config.yaml
num_hidden_layers: 9
hidden_size: 128
n_experts: 32
experts_per_token: 8
d_expert: 32
d_shared_expert: 0
hidden_act: "swiglu"
moe_layers: [1, 3, 5, 7]
router_score: "sigmoid"
normalize_top_k: true
routed_scale: 2.83
balance_loss: 0.0103
balance_bias: false
router_logit_norm: 2.0
init_std_router: 0.0121
lr_router: 0.000763
vocab_size: 16384
norm: "rmsnorm"
norm_eps: 1e-06
tie_word_embeddings: false
optimizer: "muon"
learning_rate: 0.00479
beta1: 0.9
batch_tokens: [131072, 262144, 524288]
max_seq_len: 256
train_tokens: 794300000
max_steps: 2897
dataset: "wikipedia_en"
Below are experts of layer 5 (counted from 0) of a mixture-of-experts language model. Rows are named router (the router's row for the expert), gate (a neuron's input weights, with its number), up (a neuron's input weights, with its number), down (a neuron's output weights, with its number) and show model dimensions 0-127. Each number is 128 + 32 x the weight over its row's rms, rounded and kept within 0 to 255. Numbers have three digits each.
After each expert's rows: "gets" lists some tokens that make up at least twice as much of what it gets as of all text. This comes from a sample of Wikipedia text that the model never trained on. Tokens count by the router's weight.

# expert 29
router:148157162163122113162134110111169154118123131139139124092133151136137114153161076173084127057125095126172121141112098116077178122102111098162117122177177115154180096102114090140100173060052163056099079116134159091148147118100115068072162153120087163153121080126150164112151147112129146102086113150123176152160182107145137113158108081146168069111093130104084127150136144193212155120135
gate3:168136079173097086139129124181135167177094103172148118127207171155087091136136120093129104121134170114132124134110147117094163195129119154120107141178170129101105129114142110149175157127090059076126162156126143103141153086085125068128060129134086136181135112179092157139109174108100087076161138108108141089163109150107130159179166160145128096068163204077116099108186160127106122107109
up3:129157083096069059129160096127156108110057116081156130102054137110133137135101120114096110158134157151108092142139129143115130105108214131108073190148124104118190153153102108099123140148042166122120187140145104086177129141137114139136131098147126202139141109082175145108099117180096161086129128127136120180128101154140120127139195170148123110129116160200130113048138075110117145082144
down3:143132152090137164133099137066109126143124128115139114074146196149098137121144136160167128093120106127198093145168115175019076128082167126102172148185114121116129143120107134143103134123157093104160139113061143141188125147178088126171120153112142152074095113125109186133119053201159134142087101185166110123142120111090081134180161138170144159144071143116139155161106142126103127113067
gets: " of", " in", " to", " for", "|", " on"

# expert 27
router:110076137171147175120103121102149096186163121036137144123149075133129151146136122131147140182105156118151127125106106102193171164140123163171081143126087154134159133119125079173142143088140202146114109105154229114167084156145103210137134167116163107138073150196161107095148173102151152090084102180124155156137104155139139128084147165129124121142116069166124119160122155074108147134133
gate6:131171077139107174137133163100149133151114132072119139140141087091180076144150060149144133116113141069121080137097164139150127149177149132167134108078103141200154071081090167158160058091135083150071099111158131125122135132142156127107154109090116139160103103132125096156120150123125129134161119158096169174154069067183172172085173189133173145144114101071151074133120109152117104178086
up6:124148113140110150085076143167121174094112169155113142155160123107191168139117156156133145092142157117103117175083140104112099121171121128115125128168114145125124070150182051144112142148085175126170068109151078120100156200192102080134127151109158090181153165086144179128096105150119117085119093062176212123072141125138119110137144142118112050132103171147102123082096122173136096128123
down6:133166084097072131128112111142143069085126149171123165132101128126120118139208108123089118152181139106124037103118149158162120157029130129109104113075145161116122117109160178093140133092130100133138140109146169160133160092177146149116158179084149057169112131123163106169193106174094144164132134114149184078114166163141130150118143159113149130129188191128141065102143099116093167167138
gets: "\n", "==", " =", "%", " ==", "E"

# expert 28
router:114122119169087175140185085186099138139175125097078126105134106150102106136084098101138059061137122147129134101107111110146111083121142159139145116098085179141120102097109146118141151113118107112140178102115103116129114069096123186144204065119144085163105095070080067083093132163134048104128178130121132097079070165090151147176131138140124195138128129128108144061128076123119101143106
gate0:118115159104185112063132089131156137107149121091115122149119148132108113121065110088145046189094117153080166158082112112142158148127130188173145098191208145132151066096088144117172137158079158168104181121115119075140118107169139138093148111167148112146083146140113090113108174098128085142110153168071179093089092152151144113100139086092137115142162131087171137155113077158126145180095
up0:161084171124088118111100115130139151140120140155120210136163044147137138112131108144105158093098163157163128145125086139136140132131113068146150119193145050121132068112152124161112103085115211119147078107154149147148154131084082125133122102110181115124104148079152117122133141117125167205068118121075137051158108104102114103133125116172109093192096141097176106129072108187088163107120
down0:168124157149110125127168155120148113074118116132110116161129150144144091109106130088080093031107123184128165166075149082156175122099137094129139130157142133192114170083121129124120143136116191182206103134145147096131134154131155109136107130089179060123107124097082146061119131122121172107098126136067198130163101116157136147092083110161121150082162104047110134150093132173183085103112
gets: ",", " a", " as", " an", "th", "%"

# expert 16
router:090106151151136096093139097118150156114176059186125149106162181134142112120097132138125102120153106155108079147139098146121161047134160106146123132158121061071133135121139150157109062141149150101132094092176140079124136107118125110123161138088070158128159116133152173078114107089096087085081134105181103059131068114117041114148119101095090125061133133132113176175145168114194133160089
gate1:138123169113102091164102110108136144094109166115138101058141144112176143129101124084133178192126159116089068174101166138154080102126148116163119159130122114135159169185150176183132114165166137105096121110094117077142113124127123073151099096156138169102136123109121119155076056124142064194151073171149112078105103081144113068133112171130122104153125080063133091108076184129124151172095
up1:157090113123133108152164106143170057125084167128109162105132161139154112174207083115219178112076133177125081146142138132135101110140169110123139134080111165148191148120141102127155127157103167106135097138088110194117071157166107141140155105136098128113174141137095128148115065130185098125151135180081148194110103080159165133139082097188115160097118162129077096127095125119135189103156
down1:142089126114151164055099104114148172139105181107100084130149174146108162089132140182129189209142127143132136169099143102191053149145100116141168077162131083093135137169102119119161093103114170093133163194170136142137135098113088138162132127138117187134100067113172163160145129119114141107112096120113113126171153202159118133146109103121128172104091157088121167133155149147068121112219
gets: " the", " of", " in", "-", "|", ":"

# expert 1
router:112131147126133147156157102148126166092145158138083162116126177204134075123122104103168054100118109136135176130107116109142116126142095138156220112144094141160128144152107149108135053120156110155150123138092108119128081102089128138123176087106140216128099157157124107113132115109127078185114105095141100092131093127116118157152125120147027164094135058061165195121113087090086091120089
gate0:094047108155166100143170086195137162086127188120107173162142102090108127160113105132126150103098159129103138185092135131107148195155149087108136155200097127084101091142188128147112095141081164114118235126113117112136127083130144123153166122176136150169130160124143122118139159145126127154158096131092176075097130121130136160142154105106197090120159068086092129090098105111178088166121
up0:160187162150123101120104086132080147126073088157164093159135131179114171144160145112100085113094118138070095116136122144077104102099107123157192121115124080210083191139169096072134109163162154121101097182108073084072136095137136151109157088111112101115108144142149156076122134166138088147091138108127121088091176050140134111086173095138129184134129102138181139095146066115101122130136
down0:194113109098086144113092141122109112148127112131075097127115114154144102134129179194130106154123118083182121161135121131165133119167159175048102133179114112123144126110122149126181166158099095166140132094116051138105120142159089136150136138042141075107170119152112152105131124131143105152205150122118084185104093081194084120152117118087085110207083096105067096125164169114113114143166
gets: " the", " |", " a", ";", " and", " The"

# expert 17
router:169161109144131173105158142097074114160141161026081059148147091145169128133139098121163141193125145135127118131122125146162117158162116155167143125102132209147094105102101136108124079092157197134100171137126145148108156141150123160146139172101153144127133128140134067132196121118099155104129098101106208167177192149168093155090099119055167171148138106090147089160137159102099139141093
gate0:153128064138115122116056119095127142109090161153113148144135207139143149141132135152133094166055174082072091126126139106152052113115118153083177178106143147116099137103106130126092139117169155124074142129085164197101130079078108127134132096086128146141145100104111182130125168080149101088116099125134178139149079163166132089147105141147128154135111160066172094143105104205108067176165
up0:148096114197162162103186143123118125087092130100151125144110163148114123140170104189098119119114094159129156102089117114153144114157103125113198165147150192087182100120181221142063118136098138157090115139161103149124119135087084150156156122119061099060157111063098142153102126148143167097121149120147152157146140151150121188119201114140110139188092140107073087117118091164179126117098
down0:087112109151184086122125176097123100096064115127187138178063202129159154091100087136163104123132123123134110112153126074141128104060077107165159117131119114148106109134154138129090152103154172161100099190113153092077128147095068154148116134127149087054149121120162183151123058132119113158194135104167129152075092095137099127121074159168102113124134150174129163125132121155185185111144
gets: "\n", " |", ".", " (", ")", "=="

# expert 15
router:180125115162112171130152134156178110099180131095064107143106100145140116120046147150145144127116113136101151135098162152184118126112169154136100129198123136189110070129171139113134081115105143137141138150086131156046169153179115160100099124128156122094123176038196101098128143139110155154200108132121166127087078177154127140066133059145145177095153145108151078137109123108131131118092
gate0:116115131130137156048138119156161142113168146081134206157120039108154114078106136143167124104103143064070122107091147185156143084120094172122123131168098155136129142053174150158104157163162132080134151199119137130150147094101123117170150131161131166120099169131097113120127193077138056104148076130090144080122111089164143126114123126069177142127093155148086115114173127105139176139115
up0:128150141144151113112146145136091160112096076130147040137143134186106101134143137159106123119124122148119133137191132125093144114153152100105129087122171155153099162100103105077121112197135115097157165083089097074139127176115138153249154068146046118177070106120112124148140123160066174136129169123129152108144153122163126092108093142130194114148125192074133086126100114153155122078160
down0:129094156101078079144063165137149109167094105075121068110119066126144196137079139131128178139108101095149144176161128084107087126180153158077070146137122172146106125159124101142156189086139120116099145147132083125125114234120095122129103133101109092128161105140163180112078167155118135133163126139084152130169104155175137092111126166126172121145061139171126136083105173143099180159125
gets: "\n", "3", " (", "6", "5", ")"

# expert 9
router:127077084146138147155132140079135108131111156126130180125139188132103128138148084120145077107116117156031155125121074093105141146183093153124197122162131163154122139151159123134163158167089089114141133205087120157140117150150109067122156139114114083125197119115102141166048096077141133103134187136124064150124189125154128112126099162153121204108136148163135149152127130157163180187179
gate7:132089087089165169078033081153116105148081117128124118083158149122135149147121104118126135101149153141134052163158130146100119124153121160081126144120154091173129132119099190064126126121132101140074156144169141126121168112104116100128147054089126094103095123161087175114152177138092084097159144141143114158112174117127136017118180077126161189130162136083123104154135124181152143171167
up7:117155110053188117110159144113098168104126126064163137107099122111084141184127139103165069112134092101090127130121106070100159154150134132145136142119217101154097069109137130134145100122191105054100123153101162120096088082161148137080158121199126079141109096131122166113123121116117122095130168177143085146115181127179146125106102107134145175120121075115172126121145197080098159065166
down7:064100093103148103151030141128093138098087118102152100081104163140117101144090188126124165170104139109132126140126167144079142137166091096101085128133127128116117088151197169054111155118086050093101126124156124137124119157112172145083165076052128086116130125140118179162145166147088177128103141168153139159128186110105177067104167070124172134144108173090132135142122113111135142125096
gets: " ", "1", "2", "0", "9", "–"

# expert 8
router:045137129097121127087146104123135097093129184151149133125170173129129138152127155162182104111147148101142179077113084141107125150192110124169110148158080116078172132100064101123145060152118129149107146138173101160153090118091112176147114146177114155128130179177151118114138140113162117119154093119102089151126103122076115153151107119111031137097064070042100140061153164123095122137156
gate0:116135069152148089142122156072143138096094132167132108151152111150107175123097111111159115095145166106131093153147140117183115160187115174085154119157150143079144134165068142159154091149106193135111171178119089093106119128108071065084106074137146149128168173137163132065162149202150116127058138145129117077120118176161164102151114120132079186132125071114171210102110157132117140132110
up0:101134087148086143125131143124111105110162149115156140088116161057111163121191133120178045168155118159109127159135143127132163126059103122134138130136177087178108164185155094114175100188170136151141127161113044115123121127181104153134085088096090115150133070067151121105137117120138153127156149134070158123138159148159138081091097187177080145165158087151202155094127073144118146132126
down0:142210092118159154112118176143074123076162155118103086177139151120136132130145054118129142087116152103113113110204101131148167136136133093140122123101092137117117119139151165179102126173128157167148083154129110136071137092109094153076140132165149120160149070173134139123140152087125134136053124159144148112083190096105174091105170169106165067179198150133163074134099126060174139138113
gets: " the", " a", " The", "s", " his", " an"

# expert 30
router:118159167161137120127135138190106180081151147109117108171133161064098189133146144100173136120153128140189137165116132184186117110164114121091154133131091095115076120151179119073117134139155115113107149137103108080150106102111058185096199166118127193146164157124044165165118175135095116171112075140137152124114107110164112097140150107097100080138120088185151178114139102129184102121174
gate0:086141136150114108202110147146088141137071108096084102168140108068078165070182155126179139082130153131125163154104125160157135051114111146101130125109160084097077226155121114126111134138123101109081186186158130085133101156125056193114129143121139131130187133105125117127140153152115088114067102097089156095107149174123130140155124130139104084152142121185123091112104126200123138122169
up0:161082184088183206126139102028138192148131115103122141092095101145100139149177110133104147108104142146129126109095098105121096189067136070151103198129079099148151113117157121151159102067142114083094155148103130116143148161148133148117127132182147151120125089109164132138114080066190164118064107157124170111149130099155143144161147149143106103082162152104146040142111169130135142143139
down0:114165124109147107107124089133143176168103091075180201162127098145168145140094157111092154107096150096130122161146185171117157158146199151186114107126118114142132091104120081189131126112121127149092157129103149065117115172124168133096150126138132129159068136132169111145139107129213172136116097093131147185139141087138077137086092141149122124117173183168201183115060139134122203142107
gets: " |", " the", " and", "|", " in", ";"

# expert 23
router:172085117105137129097087145117126095111061075179181142156102177110123150138135087119134150183117111137104141091120217134139178165111092181083127132100182148087127079111149188150130113194142099134131155135173144123108117126169149108137111112146115145116138127105131124141130115110120094154128120153095090160139244114133198092127135166167143144105154172105099020121125108133088176142130
gate6:131079144142078104114099094137128149155129068174119188139128097113158142095124192154145124102087093108129089172087183111155158135070177188063129160184119137117120084121148118142123116134146165144131105119066061091167091049177149137176182141156131108109101092138137110144145146106128114188101154106075110111141131114095166090077127113140168120112109079124129085090145054109140176144114
up6:091166117104130132115116136136157108117098138159150175207121070120149135076137120166122118163191155169140168091083156116070164111057092122108117101202194189127092125103144060141136160189100086114173132151136074140091123148171132086104154139176138113099125147111112144192124109088137130123133115061156192161114116172099098106105117124142105140200105097158088125113104169121144116133135
down6:099128190145097103152129057140121117127117139114136098064140150049134187104064099131127150137085135153161126112140182161148127161140086132112113075151088130110140087141151141111119105159133115037115122116175154170057177145131115138164121102191114095173072126138088149150162172172192176107102176093104170093123133081114174161110129136127099106082117144087095128107129151097118181131094
gets: " ", "1", "2", " (", "0", "9"